{"lr": 0.00231, "batch_tokens": 131072, "steps": 3629}
Below are experts of layer 2 (counted from 0) of a mixture-of-experts language model. Rows are named router (the router's row for the expert), gate (a neuron's input weights, with its number), up (a neuron's input weights, with its number), down (a neuron's output weights, with its number) and show model dimensions 80-119. Each number is 500 + 25 x the weight over its row's rms, rounded and kept within 0 to 999. Numbers have three digits each.
After each expert's rows: "comes before" lists some tokens at least twice as common just after its tokens as in all text; "gets" lists some tokens that make up at least twice as much of what it gets as of all text. This comes from a sample of Wikipedia text that the model never trained on. Tokens count by the router's weight.

# expert 229
router:466484505493471499501489481515522522438530497541503452501532490512497500458488493528453510567486518507464501495526509506
gate0:495417491499470512506506483483481530578534470523474482497492534486504521502517488513514483511464468511469539481529514526
up0:461452483488510506495509482498521500545495511499482490494512489488506504498457517542483506511520516558517509487504494521
down0:481481501494503474497482513488527490506476500504499449501494479503433470437532525536468548511524533485518508436470495483
gate1:516464500516482516500492484493508525450494493488449509497555495498485508521503520484521515516465489492515470496514522496
up1:498527503486467497528463521498485521548513473493543478494481481521485516501485456529497486510534501512487532483538490517
down1:490519481512470483521488529551519445483521524518517491467509522501461481486471506572520533545530478494520487508481514483
comes before: ".", "006", "015", " | ", "011", "012"
gets: "2", "3", "4", "5", "6", "7"

# expert 240
router:477467524527471526528463478484526527478512474518482471471515474529481530479461522529485482534484482544469479483528528531
gate0:462471547495500472527481484485481526486546499501492470502548473538474509475484481515489491510468456499482451473540522495
up0:503489460526544537488524457539494469479489458519475475488473496475525492480524550535497488506504532511525520522502512492
down0:532491473487466496479487486451463506529457495543514508485477496511521504499518499464485522472519462510518525500500523510
gate1:477494510528492498522495475501495510473519507490480502490523475534475537471474514529486474526480507497459454453519524528
up1:487523544488459470529519490507479535518508513442496490506470483509507488480466493470454440531479450481519472492538502508
down1:501490490447528506456496490460485461509515493507525480507504488513518448481523508468484504456540523505498490538538482516
comes before: " | ", "| ", "0", "; ", "-", " —; —;"
gets: "0", "\n", " | ", "; ", ";", ":"

# expert 82
router:487470515538473529514461471482503521461518468513485484477531465520499530466505517530512478547466472519480492468531525527
gate0:446486516521468518528476459462518522474520508505480479475494474544484533465489507524498488550466496522462473491525509518
up0:517494511552479478520541480478501546504501511502430485475502520508507520491513530491448468501453517462504505495514513499
down0:510481483489493541514520519475504470477494448558488484516524488478502456490506500503458507470491511536506495518516537482
gate1:476468505539495517516517465494507524475543484506472502485533490504481510481523514519475532558477499515495460498546566510
up1:499528535530484530496479503508462512532475530469518512527490493527504459520483505492463485513512521486458481453511507503
down1:483461462546421538525546486531521521512503479500485507488451501536508499498506502511478487545522539462533502497499465477
comes before: "\n", "\n\n", "1", "2", "; W", "0"
gets: "==", "% | ", "ord", "\" (", " ==", " in"

# expert 184
router:468482500538478520520486473481503523453506472521455485477501464531468524472487523515496471541479485515483473505547522517
gate0:471478517520487526535473487528518559462506504541475490472505427495484515507490497546513462522459510495481489462532536549
up0:539516499477515498505506530531522503485478517523476509510467482456502506529498455517532428511505521517523508498526532503
down0:510537496515537518514482501495503534498485491500428483481495473493514499456482480553495463500466486499443503475547523453
gate1:480463492512476513519462490491523512468514513512471482521516488535498548477467515517481490518475465516483467475510534556
up1:527508506440497539501513510515455496466521504526487459526509546518475512440458493506571498543501473508488516513525515474
down1:524469534408515494508514533512490462524495535505464482528510508499522471509462531506530485452506475499522504462506514485
comes before: " | ", "–", " |", ", ", ".", ")"
gets: "12", "13", "11", "15", "14", "10"

# expert 35
router:479482514515473525523466486480513531467519497521481471483518472538473525486505516525470490522485475526464464459544530518
gate0:462514537487478514550499497551507495489516519579478495458509490507451487477482533526506483508471475504493487494555504500
up0:488481497550471512491500515428445536484527470468459492494526494513503521491539523498522496531470515535490464498486521531
down0:496490516499536504497485537518516487450495468528518507481505541461503515502476473474537495487490485525500502513478524494
gate1:481491520510511519535509507481521547461527480504480465493515483507444483510479518527520492558485518502452437490543492504
up1:529488510492518504528524504515458462551508500508514492517511524493499520488460490483513501494525529525509507542476513503
down1:490523507474482501472494495527524483501487493482431499487526518522478501512505472513491496542486500475504554463481461465
comes before: " | ", "; ", "–", ".", " |", "% | "
gets: "2", "19", " un", "10", "22", "29"

# expert 109
router:478471521518483533521475466484515532476512485529477458459523480500488542468508511534476468533469481509468485467522515508
gate0:441504558500499521519450428507471536470510488459483473496499489525485505455436513536516486525476500525472522494522536535
up0:541521514500497510494508519553495521521512511485487489482552486456545485490534490501502438501474521482473503477528463521
down0:499542488518441455464550489499479473497535456545497499467520496555487486529530530511505476485473491502499515495475539534
gate1:480489492500465486508489475497490521499548483519450471517517470541485519475514517519484526557460476490515476484518531536
up1:510512470467486496477528471504491504513519486490515473516500529528482529485472504505526478546516500504524547478478465533
down1:438486492488525497475510499474521499512476527501540548502509539508474523463478455487483517546520468486512555543513508500
comes before: "\n", "\n\n", "2", "1", "0", ": "
gets: " |", " | ", ", ", "ings", "ans", "ations"

# expert 71
router:468461544524464531518475473491528502474525475512466474465541483531485507481471520526517478546476470526481473475532520524
gate0:461473479510436516521495460501496522475533496512494511503494492501462545453465524548510482502501513509458484502516483517
up0:538499496460518464510506533475489493501515502495477472515537512513520472537451519512452500515495458491491485479493479501
down0:490519516498474474530491473498563508503499492451507490495530468510515522487502484503485503549491532479496467503532514506
gate1:452473484489465546514502461477474496457523454504468451496512488485499532442538504530465492502475486531476488492522507545
up1:486519496474463485466506477475532506504483481491483520460528504465517537474551533498469481513533497501542537499496498481
down1:483514497502533483485480462463515457474532487509516517526530498475509532555533499502491469527490471472488518543489466514
comes before: "\n", " |", " | ", "2", "0", "1"
gets: " |", " | ", " / ", "^{", "19", "+"

# expert 129
router:489492513524486567520496451475506521487529484490477478478540470484464489486517552523498466516474475509463502507536550537
gate0:468498527518474513534476500483515550483516472537509486454497490511479506479485520512466493503485453506508492482537477526
up0:465493474482472512494501492491516455463524490496458489539487482542513515453520491532519521521500555505493463495505517509
down0:474503490507540538501492521487534488557503489460507503481509477515497480511466519460505527483468527478550546515454479517
gate1:464473540521447502514480509500495543493522495515483516514473471500495502465507495518499477519465495508510473506530563512
up1:502518485454526490500512473495541481476510507479515459482535486502519513477517463529485509479508494514511498494477438507
down1:501533511500499471493506492528483485515527487510502481484500511506526557518527507510500506491485528460519487524506455505
comes before: "\n\n", "\n", "1", "2", "3", "\\"
gets: "==", "=", " ", " =", "===", " =="

# expert 23
router:472482502521483519508459460492503516473521500528472468485517469532491508463464507538483477526467482523473470498539520517
gate0:483472533539474532526480487481522528460506482503466469477524462524487530514491538512496467531430494480496486489521537513
up0:482555508482486517506491507506520532454458499516485493509469502522529498496464506516507521536519474513457480466561499551
down0:491498502461501490489478542465532482488492525472469484471555529511473478532482507524507511462493492471447509481496461496
gate1:463477502504490507528499440495513532475507491499493486497511479514471515431497519512452469528499473520473509472542500563
up1:472505514516507500495516523484518504506488513497476505509447479548509497473464505500553551488514466536531525492494523478
down1:500457483477476487458438485472539508469484523495517515506493524526491521552570546514504533490528456473506520470496497525
comes before: "–", " | ", "; ", " |", ":", ", "
gets: "3", "t", "ly", "5", "4", "er"

# expert 159
router:464473531521474516530463453490507519478516481508464465479511473530487517471478503513454481515481513531468475482534511518
gate0:470483500500489498504498488512545523470509480550473485521494472535490546462491556533474452553470444536442482500531502521
up0:511493491547487502517469526497446525504510511511514471479514488505522486498517520472524461485482477457484531470499520507
down0:555481491523505485526482507483501488533457523498458472534524496507521515516531502521499523533479478497502512480465512511
gate1:468446511529495521500504500478516520485523483532459478455517486528499531475514532535487505527498488517473493488519520516
up1:491465446509509485468514532500488471516461508504501495475459509545547479509514523472475544491533523526532504557495494479
down1:480477495501453538502542511496495517501502496506460517491528503497504484492497510488477490492514463536492544462522533482
comes before: " | ", ".", ",", " |", "980", "8"
gets: "1", "os", "ent", "ant", "ly", "0"

# expert 255
router:454475522526451522528466482484514529490522466514476475470527481534489515464478532524483495545486469523471489487530520523
gate0:443498516528463498545485490485528540471496488535485476477501456506493519442471500518485518504483484511465474460538499518
up0:483523525488516521469508509509532513526465490530514511480485480525549530464494488469526520483518512530499508462503453481
down0:516503469458449469527538510501522530491465546530512480467491483524481516496466516531485524515462454510498481545524483483
gate1:499486510533504527546474474486494507456527483532489454475530468529472510441496481520491499525504494490463485477525522526
up1:482486505545538524518523517507461456477491488508512475464527514527490460454475456492534511493513527509535492504503479510
down1:497494556501541520544506472488539513524480534483481526498497536527514527494460513537447496498498531508480544489552473499
comes before: "\n", "0", " |", "3", "4", "5"
gets: " |  |", " | ", " | F", " | A", " | R", "% |"

# expert 135
router:483478535532483525537469477480513516482532479531477467473527475538480537472482523526510483529482490527466464505522527530
gate0:474504498491469522542491472482508540486516441474467511493468491530515524470508524518483480513464490495465502506491502496
up0:503502547487493513479492470528522471492488498509497530485482475507502499487512528484491513516486520479444464498507459475
down0:478441489501526487502512509459509511486477509494441505520527493468504504496480481530444495504477466531505505475471520492
gate1:479470527528464527515468440480481529472496464528494475490516475550503509453483512520478468535455498524467491459515520516
up1:485485500479497504520503464563487523516522499536502500485523475548492496484462506481506484506516519498515533482485473490
down1:479504507459489503500517437509497518532517541522507469472495513490497474488493515490501496510490479489510485497551500539
comes before: "\n", "2", "1", "4", "3", "10"
gets: "| ", " |", " B", " W", " and ", " who"

# expert 181
router:475470519532467511529467483468521525476524472537475478472525462518480527485522521515501491539481491526457479478525542523
gate0:478494543516492538522470484483488536473511494512467461484529474516495525464468502530505482529476495552494487481559518537
up0:492511509525493510543514521488485518506508482537483467527503484507486540485528492500494534491487521511535499478498525511
down0:485523512475479516531495448509508493489464481499487486517489504515487511457472517444504521487516509514540505430474509455
gate1:461494522528479544506468482470496518466521491494471460493519464535496529468500529539498489529481477515507475493521526542
up1:512562495474501498522512508452478503503492499506452504440483537503483479523528491514498577484505481496511491506497527486
down1:514481492503504511486487452479521494484477493537528535519481500510437522459513509498508527480491503492515511507462510518
comes before: "\n\n", " The", " In", " This", " He", " It"
gets: ".", ").", "s.", "ight", "ates", "ath"

# expert 230
router:473480518498478556529467479483490503462528491518461466483529475520491529458514538524494453541456493540474493478521515512
gate0:466478518520456499540496471484523532491516511518510491474520468514470543471476516502476526539496474487483469484547517524
up0:466554513469504477498523535498504493488508474466490476489512472533503430522530495538501458504489556530487458514486504510
down0:478496481505516487508488531519525532531458502472507503466500513441507497486492502468517548492539490509497512476488498463
gate1:491487538535481479542496472499513518497514500513508516451480486505468542451500476510502516531492470483505499496517493511
up1:494496517505515493482512501498501496504488482476464482487515467515494482510500534519471493479514535492472499461473550527
down1:467505521531491503477478511519471552537493467464545506503475480479521481497487528504525488486535489491464445473503457461
comes before: "1", "0", "2", "3", "4", "6"
gets: "–", " (", " | ", "; ", "a (", "("

# expert 128
router:472489506522461504536476439486498533476535473524468456495520476543465516473476541521458514525485493527468461493527507532
gate0:464468514508470521531481465477518535473564460507493473492507488505476517483491494525492483540471482511488467503536521511
up0:517522501497504509532511459476442521514520500490518501469506544545522489509488444475483525471544516475536541530496505509
down0:529478483500549553492516441468496520486494513516513475540484574500484511492526535482494471515487506521532534506523498538
gate1:476462524539483510534449487446487531483523475468505512486496440523493558489500494528495489528489515517486494494540519507
up1:510533469506500485508524498458457511502510496435506520508497503521512515507468455495504496481519502515521524507513471479
down1:493493495499513471442476481505472502545516505481516499532483493459477494501508513543469527488515458514476496518505488548
comes before: " | ", "–", " |", "014", "015", "012"
gets: "2", "R", "3", " of", "4", "ist"

# expert 177
router:469478518501478517521459482478509529463515487522483479482519460536480528456457535537494475524478476526463490474531530525
gate0:477487517515477515538467478492508509472535481519471475477538483534496516482497524554483482526475477523478491495533532539
up0:526563479508540499465487493504510508554491528464482487543502498510520492517437496530482509549473497486528513507501477468
down0:516499484547488445502491500508511503476550519512456508511502496511540503479485496468470521503498484488494467480545441482
gate1:499459526503497504525494475492524536473487480492476470492520483518475521494530531551485511521464476502467446487526543521
up1:501536513497526527519468463489553503467487494483495483516496492538498530493512500497494529524536548515472494536508525493
down1:475486517536460512528487470483520506505466502523465503504460511524504515499533469498485505515487523486491469474509516506
comes before: "\n", ".", ",", ") | ", " and", " to"
gets: "%", "ine", "oy", "y", " one", " area"

# expert 188
router:468486527522482529522463487466490520462520485522464486472529487529480533479471530507479464540481462525492478481521530519
gate0:496468495526469501517472458495520488483542510489507496499544483490488522467516516522503526509496493530468473516539518518
up0:500492475533502479517482476531501459477509505506507511459511545473515494521512486477507522476491508555537500550505493503
down0:490504517502527484513495486488445517502536531487467466543495444508514546448498504517509497522499524514500465570526502505
gate1:454476519503473500510502465480523543514544475506486498465523484497478516478487526546506467516473489535481484488538529544
up1:495512475535490471496490502500500530511498516513438474579532522491488488480472486510498486513477524463477468460499497491
down1:507496516511508486486479529546535532490539498483503512516476500512511496510520493503451465474463530497498516472523530524
comes before: "2", "1", "3", "4", "10", " Win | "
gets: "-", "| ", "|", "–", "- ", "/"

# expert 224
router:478476534502445517520492459482507526483523487533459478500537477513513536460508543503466459534505507511498500500544493503
gate0:479503480522512508526474505469517495497490449490502491498542457508480526460495539507462510521501491506499450477478527506
up0:486506453509506484540487467481509516534491447529463511493535488516514495473534518470457488545534532481521479482475496465
down0:530543475510514514484492507476531507492543493522495504510469502513495505479522481458475521481473447462504444532506524477
gate1:467440528517450507521491514500479525487542492526470490473507460557468525458517477513501501511481500519478464469510531516
up1:489499530473465508515513489477481571510534485513402482488533502532517507495503508485520481555508470534492497465546506497
down1:512495501543492485486477536460520494492482475472458498506518491514522541465530471501531506547514528485504512519493478451
comes before: "\n", "0", "1", "2", "3", "4"
gets: " | ", " |", ") | ", ") |", "a | ", "s |"

# expert 58
router:455468517534467524510473463483502519466533464516479474482521467534476510460489524530503488540461477522461476483522529520
gate0:476507534503450494516470460480554525506539497519476477498517495497465501476494515523478488535486484510502471471541524515
up0:532424463518512504506501469486472512523481462515511499504535471520549485513543570499508493485497505493494519477474511438
down0:550495507569518494534534535528531501513497499505503491513577552478461481524503467468513484442508493488480523500484438479
gate1:488487544533467517547481480478509517473510485513470479494507469515473506480509519530459503534481478519473492469538528527
up1:521521462531479472519514516511496483509499501454509484493464475471476493522484484473498571518527504512479515510512462467
down1:484452520471477517479495573576531460480504520489494494491442476476490536513483514560503518498431543529454481496504506500
comes before: "1", "2", "\n", " | — |", "″N ", ", "
gets: "ell", ",", "}", ")", " October ", "ail"

# expert 119
router:478496518517476521539466472494516526491535482528466449480518459516500528466467532525492485531489474529487491490532512504
gate0:478454530508489504517465489483527508469526513514475466478520472541486515483510518531463492511456489528496478496532531539
up0:487503464530556485460519511488475490504462523500530514522499494517507516453490546525532528519525490518528505451537506507
down0:472490490503519514497504483512527484562486477533474494512510534446510472510486493495488525529480519468556519503515546519
gate1:461488523513480518526488478494522512470525483489473492466486497522477513491502547491473493506509503501519459468510548541
up1:540513524486536492494500470547522475515489537491556468487498511516522498512489524494527537469499446466494494502474504522
down1:540469558471506479487530521495464521456557494477470479459487469569464484501508496514527464509485473502518486521537536489
comes before: "\n", "–", ", ", " | ", "th", " |  |"
gets: "6", " |", "7", "% | ", "9", "5"

# expert 110
router:467469517533472526514485458471513519474512482507466462480534460542475527457472518524479488528475489554467476492524508511
gate0:487481519502491507521457506457492524464517472508483499483529472504495523479493539526470478521483476510478489445533517506
up0:460537468549479513540507501536493487497499499506505512474505492501511471503510489552510468473499491488481495489490484491
down0:529450512458476518450528578472526505496515501499523472518504490513513487502473493500482513478478472507465523473494476496
gate1:490502548523483513523447465479522508489538493500478541467511488562500554492526486526484469514481459499506519478515536521
up1:476577466488513489500473488497557506504469483470470525479453507514528487501526459469507476503497479481538549469500508477
down1:464519471480476480525543499477490490493498505516509491535507518534494492460448463503461507520502463526469513524511490492
comes before: " | ", " |", ".", ",", "–", "% | "
gets: "6", "ed", "3", "4", "9", "5"

# expert 153
router:480480537517472524538455465487514534457539492529469464475522480520492534477449531521471469538483495542475484492513526526
gate0:494493531527487541508483521476497516472554508504519496445501492507481526469482493531519532503491472494468489461533511517
up0:491480488457477532528538479521491491540466480495483493548494468493510535511522549490490473521499524505479500486500535511
down0:494469524498486501485517460541483501468468502519551502530532506519534498490533507451535498469496500477479527454460496537
gate1:469453505544475503497502478484505517478526492523483475493532481532486498471499524518491508517476476493480478441535525545
up1:470522511477490550464444513490494515505522487492499457502495487460533534506478468505514468529502493521492498526466477467
down1:480543519503475485508474443493497526482490455487496486468513517473486539460509503530497501501530488527522467477497531477
comes before: " | ", "1", ".", "0", "; ", "2"
gets: "-", "0", "–", "- S", "S", "-s"

# expert 70
router:489498497542491553507482513493512529471508464511462504466510500522488516489490537537497479531483503532490491472511526502
gate0:474491498565510479509490477473493540549537482487501490527492473539483519483505488521449544521493507535487503518486506520
up0:496485516460478486483523510504481496439522520501554490460487513487523518490492481506524488531471470477505507558509507488
down0:542497470489537499495513506533494497493490511511571507519421486469508505501495499514483519481507542490524507475501496482
gate1:497473509565506493540496489502532499463513514492589501503497501533491534455514482554481474515504506500495442529525520532
up1:508518477534425523505503521501521561509461513490505502522488520510501490474493464522517450500526508472507471491529482516
down1:493471451529482509495478554516493494514519519505514496515517484478484412478495469530467511522549509506551511490481525517
comes before: "| ", "-", "|", "- ", "=", "The"
gets: "\n", "\n\n", "- Binomial", "- Al"

# expert 219
router:467479533521463524519486476486499521470518491522469471458524465527488531452473518544488469534484492535456489478528512514
gate0:463471517499488533520494504492521523480509507504487482493525471516502522488508520515484500515462512505482483487498521528
up0:509477501525498487504447476481504512442559461538513501490510506482462468496538499524505510507506479488501470520476548520
down0:539493495525507483446488541516544490494530468493495567463484507474492499518533483493524560485473487496525530521461503515
gate1:460480520514477545521478476486520521472513452509453493480502514487465520508477508535492474537479511493455475499535519530
up1:489485510479530524437523528475522500470503453491474527467482565491500515527499501523507545459495503464465473528479480478
down1:520475486545471522488502563476493564505571498491493493503474504457455500494528498511508494507479470530488474486507500481
comes before: " | ", "8", ".", "990", "999", "996"
gets: "1", "8", "7", "11", "12", "51"

# expert 253
router:476484520506472524519474473448512538470518458514474487467512478524487519482528529529465477528472494532461473492528523533
gate0:467481532537474538539493473487501506482511468520466459522522464525500501481500521535478491502473497508489470489521537534
up0:483516502443504496510502496539494444516479424468462518503543513528531495493526553533517497491515513536467551487493489472
down0:456519504513486492524535484487483516499489470493500499486547511500512488518502502510492488484503505486459475486460502467
gate1:442477523492476511530452507445495499463535492513488450511512472535479500475481509529522480539488502529501479481537546531
up1:534518465526525465503532544533506529502505511489495512433494504513506516484492535513487501475496491426469521529520478519
down1:486496509522506504545533546510504483476506474535514547500520509526531433549451503502472541502491524512537503472457521486
comes before: "\n\n", " The", " He", " In ", " She", " In"
gets: ".", ",", " was", "\".", "ed.", "s."

# expert 79
router:470486508504463513558489500501512533490508487550482479506501505497473537497502531509471499522455487477468476470508524504
gate0:512491509494492532501461520490496522482517478506498512489483511513492478477514524529486470531508535521478469522527521511
up0:498520464526569488435486515485518500520509493509452484500503495481536487516493458492506537503478479503482522516516523500
down0:482478447554521514453484502494518510493510498462506507514512477496514502489486479487461507490503497495507501510475478490
gate1:494471511510475520524449465473471481475510485507479469499504504550496560498501532523488512501507476516488508487500459482
up1:498475506505482506477504525512488454481492482505522517471513507497499452485504513516481520481478511500545492513478463484
down1:501522491508489514506569462483465527507520505509530512515479526480490472518501537435441493498511504511470560491507469477
comes before: " by", " the", " in", " by the", " to", " a"
gets: "ed", "ated", " released", "ited", "ted", "ized"

# expert 186
router:487481525530467525521470471489517516482535460508471472474508477514498512477496527520495461517475470510454477490516542510
gate0:491470529491480520528471488500495513461533537488455498460530484513505538493470504527491462516497439524497507480502527566
up0:484496532460542496483506478494522501495523511450505489527470488476474480509470518522556436510473466484499474479508497544
down0:482510484523480496499479496538458525471508525508515456485503505477500520471508490456475457543467504515494514486472474508
gate1:467496512520499501550452504484473525466508511517488503492518461531484519492514509512490476510473512519473468463540503541
up1:499529470518508500540515542524482461506530523492520505489489513456527432503535463475500466492508462521491541535500503528
down1:496489485539518472470523479448491516459493462504539482495483438494495508491482491535463562470539473476522433486480494520
comes before: "\n", "\n\n", "azz", " —; —;", " by:", "ordan"
gets: " |  |", "===", " J", "J", " ==", " music"

# expert 206
router:476464511560482507518494482483531507465500474533493491453535481507457508468510521541486486518490477527490501465514524527
gate0:479487505551480508510493519514529509522508507474511485475540490566518517491483501506504501522514525518540477464504511519
up0:491509525444496514492489480471476522475507541509463499523477493458497501496501513523509483499429452520466505561527512496
down0:512480492493508447508528476504485512478483484504543569483497522487479517500535517473489514500490514473470496503483491493
gate1:506469491510488509497512511457564489507503471460482519527470498486480547487501491532450521494518462512494480500519519504
up1:492530485528528497504501486536465492479497544538498490483524512492512479498511560514537482477473539489478510501486492516
down1:484467491526474478499530497487538487505482471502474483529513519474497491477510510513500512505430481511467545499517548526
comes before: "\n\n", " The", " He", " It", " In", " This"
gets: ".", ").", "s.", "es.", "a.", "ing."

# expert 67
router:474478534516481534523461467495471532476533485521481491474519481534476518471472530518502485523485480542483466481542529524
gate0:456486495528496522539501506471527532469510466502473458496514454497488521430515522535485479537476484515493492502546535513
up0:492440528506462505477457489498478500488511503484511492481510520505496530521508493506528508499476457462472453445511530495
down0:531546521465475498490488530479484515513482472492497508534517518479521518493515520449516489506506505488470523476500575522
gate1:452498520533494494541472486485491501482518496491461480495517486537465529478523488508465468539474477462476483470577529499
up1:459482497508493524478518518526478512497545492524531510511507437477477500473488526549478518495527505530443487529502487541
down1:531480498470515498488504504510538507549512457491510534530529511467502461500523505478515493461485517462515503457515518533
comes before: "| ", "|", "===", "The", "==", "- "
gets: "\n\n", "\n", "88", "87", "48", " m"

# expert 50
router:464467525522468517526462464492510538475529481534477463474520477510486522478449531525484492524480466516466466476521521532
gate0:493471518523480502510513523479524520480536476533439454482525493521448505472481497513510498520480462498476491487539535527
up0:515535521498491484504507500508566497513480519514506501495516525461473515511498585525498492485518501498481504442521509500
down0:484503549513481510517506533505511465518510478496534491559507493484524508485458512507513524504488479501486502517479463527
gate1:491498518514445517532495511456523538486516472460454496486519508529507529469479549530503509542474448518478439481519524506
up1:496497511541506480514478449562489474504487525512535496475513479467475494516505456509474449484454564428483571533480503506
down1:504479458520542515493484561514525456489517521480543507536485508461557515506503466524479495513559500544510530527494500489
comes before: "; ", ", ", " | ", ".", ",", " / ("
gets: "20", "ak", "19", "28", "24", "23"

# expert 24
router:482493525523460535531476481474498519469537473504464478472496485528491516456472521534467493529466469521476480492513518524
gate0:487504501524485512512470509493519501509480517491503474505533492529488529496483497508510488519491493497475486472507527514
up0:486491510496513469493509490465518485498467506455515504479514494539507501489465428500554464494518490464483512505482453483
down0:490491466505514547534462490465494508534511466515518475485515540474535526485541495475511529497542489488512509525517478452
gate1:467452526522483505544483491483490506484531482510495461481519471539509519497500525511487506530475490493475461487512520525
up1:466525502485532532508488471474495527480511525525479504497532526467479496510494482524459458506500523483483526478508514521
down1:505499496503520480530515495493502523514517504473492562495518472466436447488510501479457491495480510492506468478497476532
comes before: "\n", " |  | ", "1", " |  |  |", "0", "3"
gets: " |  |", ") |", " –", " |", " |  | ", ") | "

# expert 126
router:465484518531484533523473474472513546465513470531468464483522465524489531455484520540482465530472472525458485483527523509
gate0:476498515506499507513461513516538497480503513497495477477554494514476494464505508515483520529482491536490511470517515514
up0:457522504528477512548539477444543495510520472467459565515514462495480506489495495530468509516498516497500516487524484528
down0:520545509524459506545484503489549488502462483487476499492514517443504482507501488492489473498532466503489485471477483501
gate1:475461495501484508548469489485509521478536476513488497470538478511472512496507508511481501540470494519488464475531514512
up1:468477511495488441457485505540510529516487544498431471464523510509515492514499499531472478483501480477473526510478502506
down1:516501490523459486437523530526498522510489504520483514454498522488477468518503515598468467523542504473477468522506519476
comes before: "\n\n", "\n", "0", "5", " The", "9"
gets: ".", ";", "ing", ") |", "d", ");"

# expert 172
router:480450499520495504509486484483504531484520490497479473484524488507505498469438528534519478522471482518467486493518518526
gate0:469510523532457508519485489500529523481536476520465491497496467502480536494499522508485489502508476489474493482533519533
up0:471516526517501508535465489439506548488503429527497532492506463499454521498508504478492504491485477483495494467527530505
down0:513544505512503502492482497495539522534510474507498466488505532489486515491524537482523444478515496465523435517496514492
gate1:470483522568482484516497508479504498470512516504477487513543479467477522511473483506467480519473494529528468487550510500
up1:492532508486491540492459460512548485530500455507493454488455483492496502457499513494487491489494505526524457530483513466
down1:480489518503531444510499459512502491486475531515512531542519511528493515516492478526490491529500466521523530488466478501
comes before: "\n", "\n\n", " =", "q", "$", " is a"
gets: "i", "a", ")", "\"", "ia", "is"

# expert 214
router:451474521525472514527474466479500509451528484521474476480534470519471546458470523519494474539472490531474473493531539526
gate0:476487493566487508532500486483520507466490502516468492477515467520479523464461522515484495521495524501496488502522504503
up0:526528500549518485501512493550492492490497504495509537499481518487481498524499502520500532467488547475500492517471453470
down0:495525510501479508500523477513457504513534472493530517520491533502492511502461501487517491484475496515498497485482484515
gate1:503508522507492527517495463475545520487505458526458501488536494522501497454520568513482494503490464475477472464520535483
up1:478509502522515498515497473503544477503516504496430491515509487458521528466486500523424498536489511504505483498469508493
down1:490501514496482498531522499536486468490484537491456537524458518482478506499492519499464479509497523499510481499472482523
comes before: "1", "2", "0", "3", "6", "4"
gets: "–", "ur", "/", "ol", "op", "ore"